{"d_model": 160, "d_shared_expert": 64, "groups_per_token": 1, "lr_router": 0.00137, "attn_scale": 0.177, "init_std_qkv": 0.0431, "init_std_down": 0.0617, "decay_fraction": 1.0, "final_lr_fraction": 0.1}
Below are experts of layer 7 (counted from 0) of a mixture-of-experts language model. Rows are named router (the router's row for the expert), up (a neuron's input weights, with its number) and show model dimensions 0-159. Each number is 128 + 24 x the weight over its row's rms, rounded and kept within 0 to 255. Numbers have three digits each.
After each expert's rows: a language model's description of what the expert responds to. This comes from a sample of Wikipedia text that the model never trained on.

# expert 59
router:154122163154116176104111137106133123154168063140132143077145113107108111134122122131130123140151133131134132121154132140155113101132110162134109117110177085115160137122135141134113149118142164172138139160097129164162106171130100120176077155144147126106162117152154090108092131124122108143095092118125127170141088133151145165090128129134080125092093116119122107105145128131123091109108123148128162109115099157142083128100143109109100111109172127138149183103117181126125135161121140
up0:110110158122119094103112142110129125185104123102138158125101116197136153120137143137088139135145116153090121119113126108134144115096130134131126130100130083150077108094160142074158166144119154163129089096126126129113138094121110112197119141123192145130082164122115144173098136125126106126117102131142164156147105153147146124080154139147118090152127145149088123168126123085082098139110105126110143122139126125149110106122116137113132131115126162125156139127130083146138176091135139
Institution name endings

# expert 12
router:124099140140112101121111112142125127161135106142096111114100102060170109104105153125154108159157139140171099107118106127110108108133107149170136104124138108094179126130136149126117136126145127164154124157096125146145148135142109118115128151128138109100140103097144122127110131105133085153114120094132145139126115122135146147103087151153091148132122097156154124136101160162146104096137126147107127141114119078095128144142134115128106207139163125142161157142135159094138147218063142
up0:114120161114124133096105102119122104183121154125127156142089116118123135072150143107143144164134109078142136123124111159088096115136119106126182166099127109111124149120125124112133123100081133121166173110157134143151096136123178138125100162119135130135109151077125120188156157127152155148168120200113114127126123121132146107135111138152117100094115165134096143142112138125131135123163111126099093142141109126103137130133165169125098152093109099183131094113135161087140124153111146
Sports table entries

# expert 23
router:091140135185128122133123127136125098160160111108157174093118120093155093073088149143123129117140119093122076135141141123154103147138139164114116094163141109143148140136187148160123147119128146110144165143153110128137138175118094112151112132159159114161150120132144107078102095125108111138115119121138096147158144133169156165099113130093072116139109136162134108093117108141137117124118094128141119080105105107100113131130137101132085148116173128128130168161122139105176131152108156
up0:085122121114087151122136146146163112119142105145153155088089133151160206135124087102157122165144082132137100121123153117137129127130181122123085172119129151121154160143142118160131155119161106159139135148130122081112109159159188094140132110197097143139134107126091105129121098153134149134134115122137119144115111138119116155127121129104117117078153136106096136074130109155126140099109112139130151155118094161127088122079102092155102154131114123137127121155099139095123128123137121
Pipes in number tables

# expert 20
router:120106148151105133123109128139118118130095098083128137083132144098127097130124173178119108162150123157142135125155136160169145128081124166172109105116172101130140147123190170144117121104132119144127111124106117118144124137143114093157119145131134131127140080147167088100099136138115131121138098146094104155130153118163147161127084168116072125126090124131118115137098129125113110117114114169097140129138096120130151140121149095127125177086119095136104170104113148127103129201100156
up0:133119174200100120128130094116125188141143149088157103166143138130110124110098127123109079116131121114121105133175135097164151103091090177129138136103120087125121145150121119141122080125160116111163103091142128117110137129111131088185150156123173150154149069129144138145110089124109148141120103116125164152149138138163130121132147114125137100127115134156184125118141096087112116139129150151150107136102099146124125057124151122125135133139129147163140111155114121112108134145093136
Digits in quantities

# expert 61
router:131099130130088105100130136168139103186108145156130185083120121093139086108082129167130117133153148101131106147147104170133141123125115156132115093114118114120162081109144143162116120112122115152105129139126145142134179183118125122117092165137123128115158107169148093121118109107109108124113109098131100133129127123131162168113130138129099110120113112164148104109108136139100075107160092132101175136114145134107088121176144109124081163119156093121146162129140159136151143163088121
up0:111108166131136131150161118096130117079105168155117122124148169123122101137132131135093108157133121129098099117175120139132113133121069124095145148124119143125133120100150129134149169122154117160103111122136117136172152111151129160154156113156116114115154083134155109111116125146119129150136170130146123133118112128142090148104126168100052132140140109084103113098079131113168152156133138106179151115102144133141116184155121136106152086152080108121099172094109144165132131088106114
Infobox colons and bullets

# expert 42
router:145112160145109120064115144120107107120173069158167138105124141112144104117135134133151111158137096134111141127138104131161100129134116157121108143120147129146162132123154149119104133092089135165107156156100138147159126155138085121113070126140128101141158113163136098126092130158095099166113102106129136176151101115133133131065168129138090133123078102121133135073148185113110135144142116144122148100143114115143124077096155105130121132135151130130141164113110188125126158127129149
up0:159132090107139104098171153126111131138157132147115141165124122173145116136111124103130138145149151099189094157108088132082100127115107125094120125129130148112113107111153120109125116137076102108117115148061106086108094135134099139136098150124142105144147096084114129113114171116135115155123103122119131087112130112135105112130194119103182110144116134103154130152094165154128159128116156169107159181139137143148110152141149123089122149107184140160118134137086133139116153132125138
Arts and media nouns

# expert 36
router:136122151120130134071096159110099073157160091147133126088150128098131106123135106142131116173133066162134133132156124139151098153119145149096120134117152119111151126098150139126126146129121139154130148167098129117135124154125088120110056168148127082141163109156143102120095095156103108174133093117138175163149113124140115137112143147161084120121100111119161135097129183147132131127131122163117157094117110106121113108105128102115138148139132114114142169108106150125149185089138148
up0:115098139125150106142154123115155171150118148148148090098120152124151108110140125129132128065122158110114105113095130092119118127083114141118163136144131161170104159149112172128172148134122128150144110108144119098133160120096108160106114119142117086109123172120119158095123105077143101105158118088123122147152117116107163146164125123157169170125126165099099114154134110124139080175140122143126136148124104144108095132112148108106082123160116146087173126099163136133140137073100098
Common noun completions

# expert 18
router:112062157132096114112088126140122111200157135106115136103131123067161116094125139136159097120139099151160097151127121130158108127148096145148097098119144115145176136114134121133128115119111127167117105111102120137158167152144101134135136171127169112111163123128159113125098113145096108123123124097139119177170135120135153172104120144126094102123107098159166089117094139111107094097149109156113133120130126141104092123154138096136083165120147096145123168138139156097158142154100137
up0:170098109103133147102120149095084134131145148071136121103073103091157165166134129182139145096147140155134133148125131127145150094135110152168181136125143112118125120136115122176109148116126140115108092139107112142131120128123121090154074124158149106108137135090168172114133114112085152162095134123128172167145112147147084109120134140144094138129095110141169125066103125138122121104119145139133140108116141128131163138130151102127084124105130091179149156150095097128123141112143121
Table cell separators